Experts of a small language model: 64 experts in each of 7 layers.
Below are experts of layer 10 (counted from 0) of a mixture-of-experts language model. Rows are named router (the router's row for the expert), up (a neuron's input weights, with its number), down (a neuron's output weights, with its number) and show model dimensions 192-287. Each number is 128 + 24 x the weight over its row's rms, rounded and kept within 0 to 255. Numbers have three digits each.
After each expert's rows: "comes before" lists some tokens at least twice as common just after its tokens as in all text; "gets" lists some tokens that make up at least twice as much of what it gets as of all text. This comes from a sample of Wikipedia text that the model never trained on. Tokens count by the router's weight.

# expert 27
router:162120145165120151189083107128147122106151151155101096135114120103140124087131058151100087121085117130125118167141114115116161137135135100119117119149092123118110138113100118170126139117130113095141116087148120135100098144108140120110117108107137147163141119137149144103124141102118109153
up0:153114160167116078154123122171175140139130126072099110131134136123160157115163163123127148133161105127112143127092147095121107107119129107121132143120131146131122140130148153120100085085109172138145132162142153161105169146142133137108117136108056176136117132175112137150137142139119106133
down0:086135115129129157091152098134118118158132151106136103121131153133131121079129138139122142112147105128182107148138132117138165106144130120148120126170097155155091143105105119165158163076092097145153125120093133133140128119146096110073133114126135125101120136116149083142124097144169125124
up1:146173086147121136124130147141124137128121104165114121119133167092141082149131160114183088172139136130141118135147115148101119122125112139174101117109126123119141107100110145113123131139132087145114133119187103121120131160105146139100193111132133128073106116141163169125090119140092125154
down1:151117105090118097121136107123106150138125156103138137127130157106146115136128131123101216138149113157147129122130128125094133114116142122111129150121128156152098152140103122121104170136148149141129124133171119132068153107187133151107174139125111106147083155070112141140132145126114132157
up2:164168100101129132179159139091092148130127118102146145061091122159112088129142114157138090119119153107139113146143141131146133087084168121138145142145135127071124136130152128159124123126108117146112121166114115167129108098135153129143141143141124121083100101127101134138148114128116149145
down2:126119127173144148088123117166135149140117107210109103123177141122126162090141128085107147141133097134112174098077133116147135131123085137116091124163122095139150125142133114107140123097113092117109086148142099108121151141121148105144147117137152147132149113167126112109108146103148130123
up3:124127098144161127136149135146142167131127180133138114106149144088147165144118167103144100153132087148140142146117101140139126156123133166124138105121140109147137133153147120147146112119117146131138106152114136130133146088117125091112124141094118167143154181129149155135144162128150101125
down3:127093106116130094135136117153141068115163127131100093141138137076124105133148118116119148122109103097139143109133134138132146144150146192106153126112104142142115171179117130101091146104173109126148147058128146083147145165125141108143079150126126116136112113106115085117122105172157105135
up4:095117127103073161143127103159162123132133109102100148100120088148144095124135127161156148161130134110148141131125120167115135126118176128127125126101090109081109158114163133085089066122125212137097102146182095159147100163106123130091124139077123118136135083111143136106098127146102126139
down4:142099131127122105117083116139165105096147135107114123127141110091149116139162095131130156107132119093109107189168132168131085113107133142115156125153157119118096186108120147112143154127120099121124127162139143110086134131139144143149122129121194128119160127104129159109149137139123119130
comes before: " ", "0 ", "— ", "0", "1 ", "1"
gets: "| ", "; ", ": ", "—; ", "by", "); "

# expert 13
router:140133145094132151134052078078162147075125115105145152123106141121107126110087079124111172175125141108082132121143120118117104134082151135149128162136111146113133078114134124111160115127117142121192136064162124167150130145141152107114137112134117105138139153134122131128124119101131080145
up0:104157108103144157137174123111101150137131109202119132137119128151188130139085109119147102134121134110138126125077186110167149113138153118113110169112098178151166101101104129098076150085119108158099140078127080121144123140113107159103096091081142110128163125132149156132130149118134144135
down0:081140146123115120157118144133091145140199144140141136122162105126133142137081136123102159124126131116141109136091176105088126133130138114138096149108168104157127133111128127118161110174098129125123143134131104150116085129116110100084103169152146143139130100114161118131150169070082141115
up1:088159153151111128122164117127116123123104128127155164154133108105156114137173162109143077166090101147130175125120117102112095117102123101142129134109120129139098149173135117135123124095121147113102125128108130129109123127082133134113121116162138118142107144104169164098117138155132136145
down1:102120149109129112135119122145174111149134144113089166108137126140169054110101094114092133136080129096146136100136125097125094120151140102094135152094116139093066131117134094153162139145167114099121097131135149145169111104131124125152165109107082143150149066145190111182129123190124143141
up2:115123126094128130140092142135139155152099136130141126140120163125115129130146134119150161115140158108137117143164138158143097150118116138136126125123081134157118075164177139135108128151174157137135155171091152109184148099134154108129149185116105126179102144108139098123081154143131117140
down2:155123115123147161101144127150128159080164165126134105120103126135157113123169139122135127120110131161109113090126167130131116092107112158106136118186114157124102132113140175129099128152099101124092105130132136098120068128096125121131120120094156164147093139115147078172123131063101148143
up3:112172125154121134099144112122105151147140160088157089114139108130116125111111139134117174185134130154167139175104103143122109114122094128104113114115117148129125130127089130148114117180155103155125135120086153155156164143149125119124156103121140110091104111143139164171111146146096121163
down3:124124130105084102100104111113137110157103116169108138136134114115137140118169142110130132162112142107144125111172136124121148090144161098113111135138115149144103180087143123158131152128167102098148160137187121149160132117142121118149146115085114127140152082137153138120167159097155131093
up4:135105120101129117077118101105114134118145159124118146102137163110158162102120103125148148153113124112129114138060127137152110127132187153143127106110121146110115114165139153116127100095149117107070128090136103110144163139156089099130107161146107140121131166113107133131157121098121109084
down4:153135112057136150099107101138143099116112092130142139121136105146123161147145109096096099192113134134131131132096153098103137135147117129139146126123126135142109114141103123099133096118097126131105110124125147122089140092103111156101140128127096135125133154165184145100120155071134145122
comes before: "the ", "a ", "\"", "well ", "an ", "part "
gets: "as ", "and ", ": ", "or ", "of ", "to "

# expert 34
router:145140133142136126147093128119096144102138151099124122155176132112116176149178130167119099145117135154099117100144107139139128146134183126148162074100101145158194103111130127083161138174107141132151132144126155115137120135109110149138106136106098089110107132151120135098175177137151104121
up0:164137103101117163106107132163144139119147128141144125120100131177117094116105103112128127130136170127151125103157136116133162138107104150130152125117116102142158120150097163119138112123145139094131155129109123164136115120174129126126101119130116124127132121128114104141116168066169130102
down0:105082135127139176119161153120149123174150118091093147156131105092138130131101098155124137136139094103133122118159113147150133122126118156093132127089102108136122107139151111115146144127113104132156135151141142090120140081135136139148111129132135125124119139130161110104162102094121147157
up1:147163105126122102091165096117154126114093106151131131147127103093173147156089087150128077117112132121111127147125117168136121114133142119157138143126124126113120123123130133109107121149105129152112072139160115110154104153105122155092136115180127130104128119120135111148174134134132081116
down1:094157074090139149129180152101133141125184148100109136108143136083135112134113132141123141129145140156133059130142121114132175093138122081128122119130118147150109165154113120105087173176116141151102102119150159138147114138132167142145141092169126143122113143103142117114133091156129123078
up2:125146087149144146141089173137141116121103122128141100131145129115163143156067156128136101134145144118123122156147178130165156115133101111119175117099140131087138126135178114154132121146151172142129123141140145137119133144144162106105171126108063133121129114157140137162155135177113152134
down2:151149119094121123159164104126092075113129128155154118120149143124110132123171100121103148089112126137128146096099084146130094080105085120166119135109098141181166086139160144056095159148090117130170136140108172113155123116145134138149135149168146118114151135173136101116124134117142124117
up3:157148109126103115080132151102091105100121154132134094122134068122122108161104118110134166176162113127125096125127184140172117128137124146134131119138125100179168131134118098115158194113109090161168126131147113104143137119076095124132090102161113158144131115138151117149155089108145095122
down3:149129115116128134197130141102162125107101093109162123108159102111141190141111130123123108125061134085087153139163126147101110139151112146120123111115150115164126119116104131140131082127140169140142151141146085116139137146143096129105158077095124091117133116109160087132090165122153111099
up4:122108126127175109121104132115115151137145163085125112120131130090077112152120120136162135121082136154161096149118127117096151136130158170097091146121110141131153120126106089089147148112181153161174156104121131122117105135132108168125145102092130143140180127116150118085157138148142119082
down4:171161127147106126120091211102117089151119108125158144122110146146095126096118117136123147091125123118112137130132104099130128107145141123140114107149119156150138133133141112160121132134109090133124129136144135118148178116132125111139113145166177105134101140167119102117134130128098137152
comes before: "\n", "\n\n", "See ", "\n  ", "History", "Early "
gets: "|", "==", ")", "===", ".", "== "

# expert 20
router:127187166106121144088121116081150174114120125153126150153131112134120152118069142139127154159130118121119113178124118115127144143117138116133171162130110136111132134115109100111160130176170128098146131166149114130107087135142162096082110078122121091155129160153160171093135095113105164109
up0:141131066126122154123135118168107111170128148110124186126111168131137093122134142090112091147100158146198151107114152088124120162111117105072119139152161146105128161107129073124110143130101135085106149145121131110125149101100134125097138129085125135135154141138139126133131121095119133107
down0:130151116146160143140133101077128134122151119173163108144156100121136145126148132122110131143132076177107118106106114121169183127144088108134149133142100120114144123085105097175142126155170143117155164118180157113154139147179125072107128103119121105104152138158131092135103175129133126104
up1:150160148138098135155144151095132112156095122143124151155155143107140155122101167171135145048144136107139122159123149141104125100164156165088195141135110128114115140157091101120150097140099165084093115142094167110152145119170081130099121117138099125150129136137146179144134097172121112141
down1:148143161133144109091101157120129120146118121143138101154172167119143143115128127110114136172122106143119158150118156101146153113147186159116109103158147132127120124144140106101105113107105166137158123084198124134155143140133127158095132111093126147178117110112144146143142131145135146133
up2:122144174119096123129173148131100123130135133146136130125119142155154153107142117172131127130183094128149108102132157146165134167127108117160134155162159121101138108098152119172083132108113098143146125134147128157157131145135123091126122141146089151118101150093142125102114121106134143155
down2:085115096158122106110108133113107139094156165147123141119112145137129109095149124146126129124131109134151128173046149162126150109138137095135119119113150116103151087082123111121151124152136090124139106098153171112150120122095161151151163082126088126092121145141141138130157113124160136138
up3:115128122083129109113111167107164084128123110125122069087157128090070120125142107164141092119116131131107127116147147147110128177154151168119123109088136108160100181118155107136132148173131120160148108135103100107119081164113181137156144118124139134130191142092092118111148101122091095138
down3:108111114111069139114125097138157133126122104115109136104111134146119122119134103110093154158120152138122127102151132114134085106138121120128118132109148132133109141107145084120128128109156120138133123120087174129150122152158163121148145117152156143155104073108073098116122131137154042145
up4:127124121139138132129122106117163134102140125131128097137118145116132128107095101115164135101142116155161152153141109171113118095145101131129133123136187138099167122124097136125103130126136122132132104084128146139149098108132122098134131190089081142122123108104149113135149176116084117113
down4:105095131113138122110148154116155143105149121143103130140106170134121161141148139138138117133121164153120148126068110141105117104141113114094151125138100166152116174132111112110143107095118119147200096109151129114109171098128110089145121127185127094123134141129098123155103149115185140114
comes before: "the ", "a ", "his ", "an ", "two ", "her "
gets: "of ", "with ", "by ", "in ", "for ", "on "

# expert 47
router:113057060135139110097136149135108161097131132105138135125148154146119164154170118113159112138145148166085140120111141142104133137153121109098128098140145120157135122124115109156123100130100123169107138128079139111108123149095099094160132169147142148118155103137141116140107177141126168155
up0:100156139119156127131132150126121148165159138113110159125131110140155154141148118146134130107148119191117114125130137179111119116133124153137105089125154106114128129076107137120156047164111131111151152146101170143102159125165150105155099123118115134141139116135105147135173142148086140124
down0:163123193139115114146090129084148115133161160121121183138196106123146121168090160148104127113136087162136177158159128129145109108103118096138130123101148121138113087103143158134126146126119080170147147109134113144130153136147117120086135118092130100136131136118129127125146071163134184115
up1:062129170116086103101137161160140093119131154123131133099142124139151164112128138124144127117144158171186125108138154133171142172130122114156104073128135147101092143143138134101149133109112148200109147122112153114153142133162152153142123109110157136102117117136144124109135129175102144130
down1:166084154129117094138144153117100129163127151150140097121097161104131125131092103138119106168122166129144095140105104123079133132088129126104132144110105172136105186173120069148131129137100118176164128140095110174147087127124126104119141162138156110122130124106125138151131124125088099151
up2:127121114131136108095083093131132166141134102126156102118100126154097134127155130131143076115141124127159149111136115140139126141094101086131090115121094133146128133124101144115129102108105135096090146154123171142147125128137129144097118138133129115143135124073138175135122123160106095101
down2:125088128136112113129119125134143120111166114098095147166172116106118107137082082122138122151121122196106124120116159139108083095115150107135123154136153181127124093127139125143100174121133095156131117108095106110164150158137167135175106130066119114154097106194164122062146132158135140108
up3:095082103108124164093113110193140150128172115133107129135140148187152115137159127170147157115122157166114103124077105087145093108140110152131122094095129132129181131119081136133096102157097132110145083086143169102166114138163123137135088126160152101167138117143113139119119136136112155099
down3:153141187135154108114097127078115127116133151155154091092137176102144092113149130131139113114147109134128146088141112147135115114178162146160142108134138119096084109120095147147109124136117103139128122126120105111124122140166130137092131158157113147110106121095050154110148085106079117147
up4:167109147131145163093104157116157121130117152100103160128132088129102143134131105124109117157161159171119176140103168169135095157126123102124084146128109088104118110132135135146120113122105139135121162199101104132119100136127134129109116147178175139152107145148120148085104150121105150175
down4:113133110128101100112160146117125139186052116155102114160142168170146115100157118104157129149119132152168134120116129116100115120119137135094166150152174116124113142159158153092130092144088131174099128118143158111109135132093122123124158154139187166133151103094081102148124140100124136118
comes before: "was ", "is ", "had ", "were ", "has ", "are "
gets: "he ", "He ", "who ", "it ", "she ", "they "

# expert 16
router:139153154100141137124127057148116083141125112130081151125136124121136122170129147110089100126119135129129120134061115088142132116123137112123140107124131120118100123156128144104096091118132133139112085161092192125157148106113088101120116142166096118119154107111101140143116141104163136131
up0:118124130198096132147118125106130108107135110110145116111080112077121142128167134137151160120153109120130093191103137150116090169125157121128137130128079136162150134134156121124112120117115141149137130121133177149107142125132118134123121140143125126161101107164133126145140146102095081143
down0:134119104137151067150128142152124136097153102134143155128116088103112079118106126135155169090105099139154124155161170086140115148127154121137122079128093151124173090123131131145151118125136125101144142082138133139131143091184104133118103105130130127118144107134121126140160162116132085140
up1:125117142111098128163100126105129120141126141087164149125163126118102139134145147176151083114131154131129139135141127122149092102148142156125202088138106146150122163126100163117122130132130158145091110148129092084142169100156136150096138150126104091145124127140133151104111133128107093137
down1:142129096107117180119136100135136145112149125139106128141147152136132092131074139137122148128115113086123141104117123117132117127134144115120114133098144150108150102101122133130160097143166110142151123107159132105129136141078117134137117121109108152120124126128098160172088151125153148140
up2:181103141121121142153098139116135129126154095153102109147142153115181141126121136117139124069145143134144097138120173116118101097113117125150120095072108113146136128126123140137134135157108157096136115144136121155120134103176119132141115114124142151137141117132116139153095152119145122126
down2:116119145085080130114071141110136120113129127129126111136100122154139097113118174136143179124093153116141104128148109112158162133165120080132128164170118136147158143116118125123138065136122108109153139125121150117120100107067148140093135112130135119151112155145099135131108119111150148118
up3:151130110119153140122125075131095117137126139131124127114086118160144144129151116165101110153154119090143123138086168192141124127087138127146142143103136092148163104161122129147166079143144141138149133152115121098080132097123175150123087135097166167148091138149167113134107066149111154132
down3:117096155156130118120115126104103098168078122090109133078133172162159126177136180120140112102117164117164156167177148101144155127147159110147096168123093157121163093160136112137114141137133186135082170110118135110102153171124135141153122122138095117142147129151109138122127107125144130116
up4:097144118124120141102121132147065083119182116109175134121158116172137101114115156070104173144116105136134119121145115126152141097133118130150097145124117106146094176114130189125159116162096177127129107168110158173109141144174117094094127136155123142119115125148081116139114120132106160140
down4:119142103153149137185139123146126140097129123104193175157162128157137101157174098125155137136110152091117112148115152132170071129145114114135136112161091148120131073141152137116108123136117073126147119153152088114113088125138103150128098125132134112160171162131119124143187098131149153126
comes before: "s ", "S", ",", "H", "Z", "L"
gets: "-", "'", "| ", "de ", ": ", "& "

# expert 21
router:138171157107099121116133128142140098151146141139134115120113114122140075120086165135103125143115125201129134154107159128121109126121167120104120094130134159114172115109113119085145116102160146160114142158158149143121097082127118158103170137123109135184130131157187128107117123083126120178
up0:136112161109122101118138104160094137091138151135182128126163140131128133117088112151103135084121147105083113144159130132107066114124106122112152108144123143139110115132109135161144140150142135128120140123140098154133153133124135138174083166149082185135135153101126138140075195146110152144
down0:098136137137088141131105113140142138154134103113132145115148111103157106099108148092121107165167147130131124115114120122108135117110135095089152130133120174103124131123148103113139148097096170094088084115151151113164161126117098131161161105102169146168156155112115117151145140105116141124
up1:129077127135132114099102127096111128145138135100106138133166115120165136135134110126121174143111129101150126102136167098143167117137166124159125100168133121155101139122109146097125123161087127102148117133151115140153174111133147152106140132143155162122121146130171137134123122162146103107
down1:115149104105115181119176109105166124104129104143121151149129110137127153155093182179125115155115103123124113109115121119152112139096130122155144146157080117122149142125128156114085153146126108107104115179157181138182108145076158173106120168123127131106126150140084128103112132169113130138
up2:141086183095160141062129126134097088124094085154146113093143101126145132119124103130178202118153131125130143140153142104143114131108139107134088087148140134126141114117179106127148106091104132122166148142113146094125104114140175102194148143190147098171150100086123087136162090155125135109
down2:176165095156102127144147134142149135115169113098140149146170090071128120164150126134128123172111122096122133116098168141118148158103111142133130095114102120128113118140138112127148135149094153140133132113140112132105087136130127121107119138089087142102104089140137117151149130135092137140
up3:122135140119123093106122121115125158079123077120148142133160129131147142139162173144128164132144129156098110090161130104127117120158112103124114121140094139114132117101153121182118137105106110121093142098148074151149124111071136173141141134135122139162108127158134183112169149137137146113
down3:114138131122074119154155142115130119126100118136143128142108132105127129166091172108171145151134117171114126134104132132123125132131135135143121139150101099125118120121135154095127120121148140096129149132097116145141120151099081150106104108128139118151137131195169112121055163151112113123
up4:118157128130123161138064149132151098139090184176127116151117100135147108122142137126117134154121135099166125138130131135135144146139117136151173105081110152148123113149148120096163094133130097166091154102129133190125116163114130116164150115159109104120114136115131122148115170148056165110
down4:114091170146130088127090115143154154087151111147158086132140152168117141086120124137144111124115137107109138160099132145130127103119098122135156169148140168123155184117154130130140128157080148147123115105112114133100130124150143123151142144099181122094161156089123056125160125109145135133
comes before: "0", "8", "9", "5", "7", "4"
gets: "201", "200", "199", "198", "197", "196"

# expert 57
router:113144169144125128114174126119138068094138122141133118113123138122146153119134153126147073100145082147176134133102144120146132119147135166143129095141146145127096110118143127151099125126154114136129139137112170144121114122167152112154132162140119159166125123088099140179102111091109096126
up0:080144095129140110132132123125106170143142131129153110142093114187125111118099133176161090148108144124167158136139162124094084141167107095117131100153157091134125121134146133149115149102148123134157135108146086098137114134088182114132119082165129106079142155142130114134175120123108112110
down0:148105105136099160135156132127144134134161106177114110129124124143114111160072107122090143105154104088095113106128136135154172134111132167139191129094104112121151100160132084129149105139144099126109115131133139143162137170143122151104099129216141145176178108128115137136102117098113153131
up1:147135187112118125134105128115098089118144138125177096107122125151115115103147144113116068170112112158155123112123119119134133145123133095143125114143148123154128143128093097129123108137177107123130125101130141149137183158130133126134158118137077116136105139127119145107089099142105130125
down1:109139121161152093150145112147077123182097107097080173123080113169124115136132136149132079126123094152124103133147126109146148106131141173111148096108159099128100145094124155171148123144176105127141139143115119116115139090165130078122112143154136118137110117107115117099103082117138123135
up2:105136115117085129135154139142127148098104144083105153124138158121145143082125165118133128159144154137111095104165140118158171129109145116122087119166126207117092120172136158150125113134127094138111117120155111163138121120133118147148138170096131127114082139161175091153108122110154151120
down2:136170119147131114133140150117131115085119139105145142121120132150138149081134123095124152129112121120145138121146116112143096145135111153180150141084132143125125082114120131108123160127111091151152132106164150147155124104128150126133124132121125154097128131119133141104176126115086122122
up3:111121159089145118120123103117088163144152151165141123149079114122115149141143143115146150117119127093177128138124162137160132118132141155093129115135158090133099150109128108097104108142167122122100145146169130100104132138094156125133123128154095145112124147095076140066147162129159127141
down3:187165162127126105138128150155167127131177105135161078096172119092104111140117148108142120110124121096137140125152115147148122153155154172078114104066149144087100143131142113092126130146140138123132130080099137116102134149109128111132137132152123133110128115121103090142142107156100120183
up4:102112122119127122119123156149092115105128102163116105115160148139159111120102121138136155112165126118180132170170080144152100122135140120119090152119104166094163165099105103104111100107138134172127090123156137134073106148137077140131104130174134139124083115093160178155104140107127131131
down4:120136108155075094127150144124143144141123165090125125134118113126165123090069100100099088094139147128151099113115137115100148108151109134126112127084114125146090108122152171136130149113128152122117113135132170123072133135132121131118134128115110161137145104124118103180108152067132133091
comes before: "and ", "he ", "the ", "which ", "but ", "she "
gets: ", ", "9 ", "6 ", "5 ", "4 ", "8 "

# expert 60
router:135154138110118127147144181121143156184138086125164142147137126120124141126116136128125141089102077111152123140133086120159117092118103122167091150152115154120136141131070132134120103087096135130119141157117129120090083121154140113100125125132116145141106133116066141144069152145132126162
up0:092155123121112156122156122145111100094164099135121142122108165157141072096136148125149108123135164106151101108137104135138102140164155098157110149089128161144131096108129131139134114151121177147126134125137083138123120149110141112106126130166113154161139126071113119125148115124155100146
down0:110182133120119120110097126091156195084128117120095133172163098130136114136129122127118094124137167123131126171129135166153115142129087122068078113080113142148151124119159119125168144134114182105110118127142122136129117157108147158104131158129079154093129170116173159135134099048156120142
up1:128156140108144121143160141119111133125131116137121138119067155080115178124147152122180086130119110182113160135095120118150115151104106109094096138114118087170143134113122130145149079147135146145117159156077102126152125108124118122125124116106100153098112128108114113119139107125158155107
down1:195102149151161111081158110119137149132127123141126105149168136140131171160140145086102135105131134123135116116164167107095115202146116098157138094111181164146113142163125116140164151114136139138118151169135123137147102144134138077086152132090130131115160138128109105113116110156101141161
up2:071136119144154105176131161105148121114156109116125155190117123136157136104113132150154100165100142148073130126171093110105123103161100155079087147114145125112116148136168150096127194107121152157106114136146141109115127120138162129102089138089115099119144105118091128149114130077136135129
down2:126120144104110141130157186147063071116141143126142101123113148097108151117145130147154119095106120099146108169120159135164114107101101185135121142119097105143134092111141130140138075134136099116149105120107070116144114142121104130138098162119130124121086131139102135088130154114182115125
up3:112130146160153074114136128183111117113130117161144138115117124137117131172125113127122134117139147171157038130117106120099136162103126072116132121157119181132117119097082123100124104125093123118127092148163127123119128058134137147139133129114176153102120096141164130116153159190114088155
down3:123127114101145176124092108087070154139169127168126120145137104149123155119105107147091148132081096180101152155124118135155155103157161163183118132151124097066121150172129110156159104129145167128144151131154134141139103120125152149140120130133110149122127083102103125144152107137131102103
up4:130145141088143119161108181135156098108098138131115155112129097162118125118153133112093166124147155166098092124143116157118081103164086170136133144123141120112104134136157116124123125133104122155135121140081117144126102152163118110123100143103138124138096113129095109122122123141168104099
down4:130143101117138130117120135117098094147138131107127089152118122120115147161108095121126149124087139152169153113149117087111157095084110126143131147131122141093149141134126143132141137119114122109111159097150130145160157136152135118138091152174153110134084082151130151112158095110176109147
comes before: "and ", "the ", "a ", "it ", "which ", "he "
gets: "and ", ", ", "; ", "but ", "- ", "); "

# expert 14
router:105146144091096139101088179136165144117125144095131127132103124143136085130126164101122124152117152118144145157165102115114088144106162144134137113131180148132165138140132192125128134122108165139065110190141132127121094157096103119118145097112126097121121138131161099150132095116144167103
up0:126135137179159136127107193125144099109106158120132112111108098155152158172123125113148109132102180106117133121129107096122072131126116115115120121115116113160099127162110159143108104158159131121124125118101086119134097102150125167124118091108136146190126130141093120161105118103132120093
down0:115149086117110129172151078126138103156128103147137119142164176116140152155112079129119072112168058127117139135095152154150147153133135103116145149176098101172120128129155086098128110114135137116126134120114123117114156116121093168097119112128106129167122162126141103095112162141112101078
up1:118133126131125114141121157123168090124087086128113086142111143137165096063137146157093088085123128132116127159123129104126103129144127116132105116141139135124152119176116115122154174164168110125115110104092100136135097118137131097123108099133186145082139122134141122147161118130122133096
down1:146114148147114148110121099124098116118115128152146146125128132159136146144119130111149162151111081139151148078152133161125100095121122107162136121150134154154143152113092118150156151180147157145111118151105136120116127136106120098100130091099164131155104128081170094120115129163140108146
up2:167119133147160117133111111170110107121073115103096144109104123135166150134111178143131110126168100144170082147152152092136080115112175099120094161124164123146129117141105143179137122084138132114155131116161116101141150152114158118101105085118164142100135116163116105116152115168173110127
down2:140128147158162110144136150136123165134094114136127128127121123069096141112100118105137167170114123133150133110087141112111150184115143128122090179077126083151102144158147127124123122134137124133133148128158094089142133117125125094206128079185187140125106117134101114129152097167145137131
up3:111132146124126170153108123127076139139115104112154143104130138111156117139113108180113162139099126095093086136126123111129150073155129142114127102093137099078107167149126119117171120126129084089143121136098103153157088154114127141149160105109122113123132134079099125082121138140149131138
down3:171145069126132153146079135154116145101127133133112125121146114096132115091170099125105148150175153132124132132137179140142087126074151125144111139133109147092117118158108148107143095087156110114134125113167113153114153149148118145102146151145104136106138145152089180144093131103154151141
up4:174113122153141125137149133142153143134151078154121134108105153125144122132172120146146127131111121117134159161094127097134098154144188107100146141145144091118128156142129131113057143150132153160144153104129132123115162140135132087104100106143133130153084141138109136113139161135097130140
down4:157150145155063165096100138159100117119089097138114103122144150145133064133180121159134149157130142088141122108137100091152175099117106157154109132142165130161183085114127124127130118146100105105132108130133095077125119139125112110151145113106134101136118096116138089145110117133164158138
comes before: ".", "–", ",", "; ", "% ", "°"
gets: "1", "2", "0", "3", "4", "5"

# expert 18
router:138130151118080131139142104161133141122157142103108106133140117113137149108136172123112152156106122101119105133104126153152095114116190124085137113100136125169050114100158128144132138155122140196128190111073076114118095117107104131143155083139119135128183168121135096122148090127107165101
up0:142137103082120150125129129139133116147166118149157121159087153114145130130086137114171128135115155174112106129119156115143124170107110154135124126107124128084119118163178075120087114118126090161140120097100175164128117076148135124132203121147112120151169137100137129109123147102132117128
down0:154132140105139149092124102128130111166128137157169142124132051164110147102146136144141173132099141133161114101146151084138148142156111132102149166107173113158120169112111106106121143111131135123064144101157111159114138125118095147104112124105144106170127125155107127111069166118155136121
up1:148138173144147147117126105168084166120100135131123129157128103118112094110122124113126124130147162104174131137113158148083121158176115135132084109121124108120121151124122117139130123131115149089122120126143125109148114112107102170164120117148087159141107141159084089108098086138077112123
down1:111132153151155073140204126119106150168162083139093123115103157123104112138153150163080144137183169148149092137128104084131119139112149111153098116106098151073156160129126161139114086102162150113105134140146131143140077147141134152108110120105101147091122138152089129117127169142151092121
up2:151080149110103132114129144101129111091063132107095132149141106143118148132088132133137130111121140105167088123138113103152158112109154095150110091128092119109152128124095126091149116126162141098230101131107138123147106138110141120104143154146131113144123151126077153133115131099171136098
down2:140133124135161079132106105148110114157123140133100099156116144157150138118144117139107154127124123164127115153091153168105118122122165108127126147127135084127118099141119125141109117108118170102136130149162107144123115119103175116160157173084126096125118161135162127129145138139095166131
up3:153135134118101093096090142139147124121134110144146115105138143118167115166124104115155135096166113141130136156167115157126096096099136114123105148121119151146145144144141154130128125126116097136129119111133115123127148107135130107113165140094136119163147093170161125121142072141117160130
down3:176174135109181116117121111123116144153132099107112094175144145125110099149094081181103148147128133123151098154145093107107126110139176109085091146117112119152126106147151134132108115115119093115095168115153146124101156121168093139129105141136109147137128108175129117106165135121110115100
up4:162125090136145149153134118090131132151102124151152117182159095110136115105099139122073101133121158159152161160157140159148183126163122136137108147150157129133139098117130133077137154112170179114103151097108094117145105129104159089127133196119160118170116149157143157150148081104106109089
down4:181077136133109099123144150124103114075092103104068101109114119125151095123109103110144131137061116116126116117132137131101097145137116109151155140090155122078155119101140115141182141124176166150139125148135141156088119148105131122145141110116133156137151134119149139136170113133117106097
comes before: "\n\n", "000 ", "0", "1 ", "0 ", "2 "
gets: ".", "–", "-", ",", ":", "/"

# expert 29
router:168122135158127120107088113154150118111113107147144154134172157092115100102171105137133143132164086117104116102143145094167146123166094150083170113144084152118144135084155155170127140149125108151135131137120107133095177110162141106138169116125122165134167129110114156138109107139153091126
up0:117128128200160155130156102134101112057119117106149166101127111129119137133120158093130101159161161133127117112108148115164102137157134118099098128174076143152108132101187086173148138107109096120097127125151117126108109060145119149135147121126125123116125120131105167145091115128092081093
down0:096137113106139134097076108133134134159149119108125168131155170098124151107132109156172093108116097118136143118158107158134125105164167107140130111113167165157120138114141134100153108083184119134128101107178136105141135161103126106099138128112144117138112158101102158136128103149171130169
up1:119112129112134126137094139113135152116131126170137104131160128109105154121146075146138146109163119129135109131154165139068080129122078133096094121110131162121139161106167136171090105129114087144175094137124136111127084103140133166098116105128119110183132173146128125140124147114142126104
down1:130141129135130124148114168143120106121146191105156136108141165122134141119105150132178098092147145108122105112116164123117149085158136191106138151151105157101128097096151107132110150156153100137152129121119135124077132147093117110114108094151121113132080155108139148123130120077088110128
up2:141162145120132103123151147159104132091150102133161129147111129186084123130115107116100145150120149145141131096123145123153139166057119172123122114092123101084167098099129116103102114156105116134094117147160101077151151097154126154101118100147163139121109137104141131110108130106109116187
down2:113130143178160129090149118158145121087149177156093115118095129175121141131124125126110162134121134129128156111134149164105132109140127155128120131165087143156093119139140118138146133135109143152099174138134079115142112100104126125135111127126085181144138122149154161162113101086100118128
up3:134125173168107122119110133121196090117157100167135113112123184132127122106175100135099136144148120160155148166114087155125136122117141099136155147128128125138110146130163158154123133177154123095156118112130127148133095163159107129150082101143121125105145107125117129106086171143074134127
down3:135126105103099122126110098124105197172112120095119110093152098118109159102127116149148123149150118161128120120145102130107129174111136112111101142172114156109130128156138121162138107130126164109152170111133122167140136125173122150104132147115147111154096138133054163129107108137132142102
up4:119124102137153140104153140102103112130100166129151173115121091125105085113106122158117132138165142115120144121130140141120093105118123099126088107153102120138096107129133151130133108138147102139176115101130150141171168134176159100151141182146100171039156121120123148099131133099112111114
down4:083115068159143129116123135130134095121158105099142119147108153133104144148096134128092189140160169146115136120164149115123157099118116133118129146142097146158144136111136171124148119108128170117142103107139129100147113089130139116152127139079139132131147098167150122130174107170146109134
comes before: "201", "200", "202", "199", "198", "to "
gets: ", ", "July ", "September ", "June ", "August ", "December "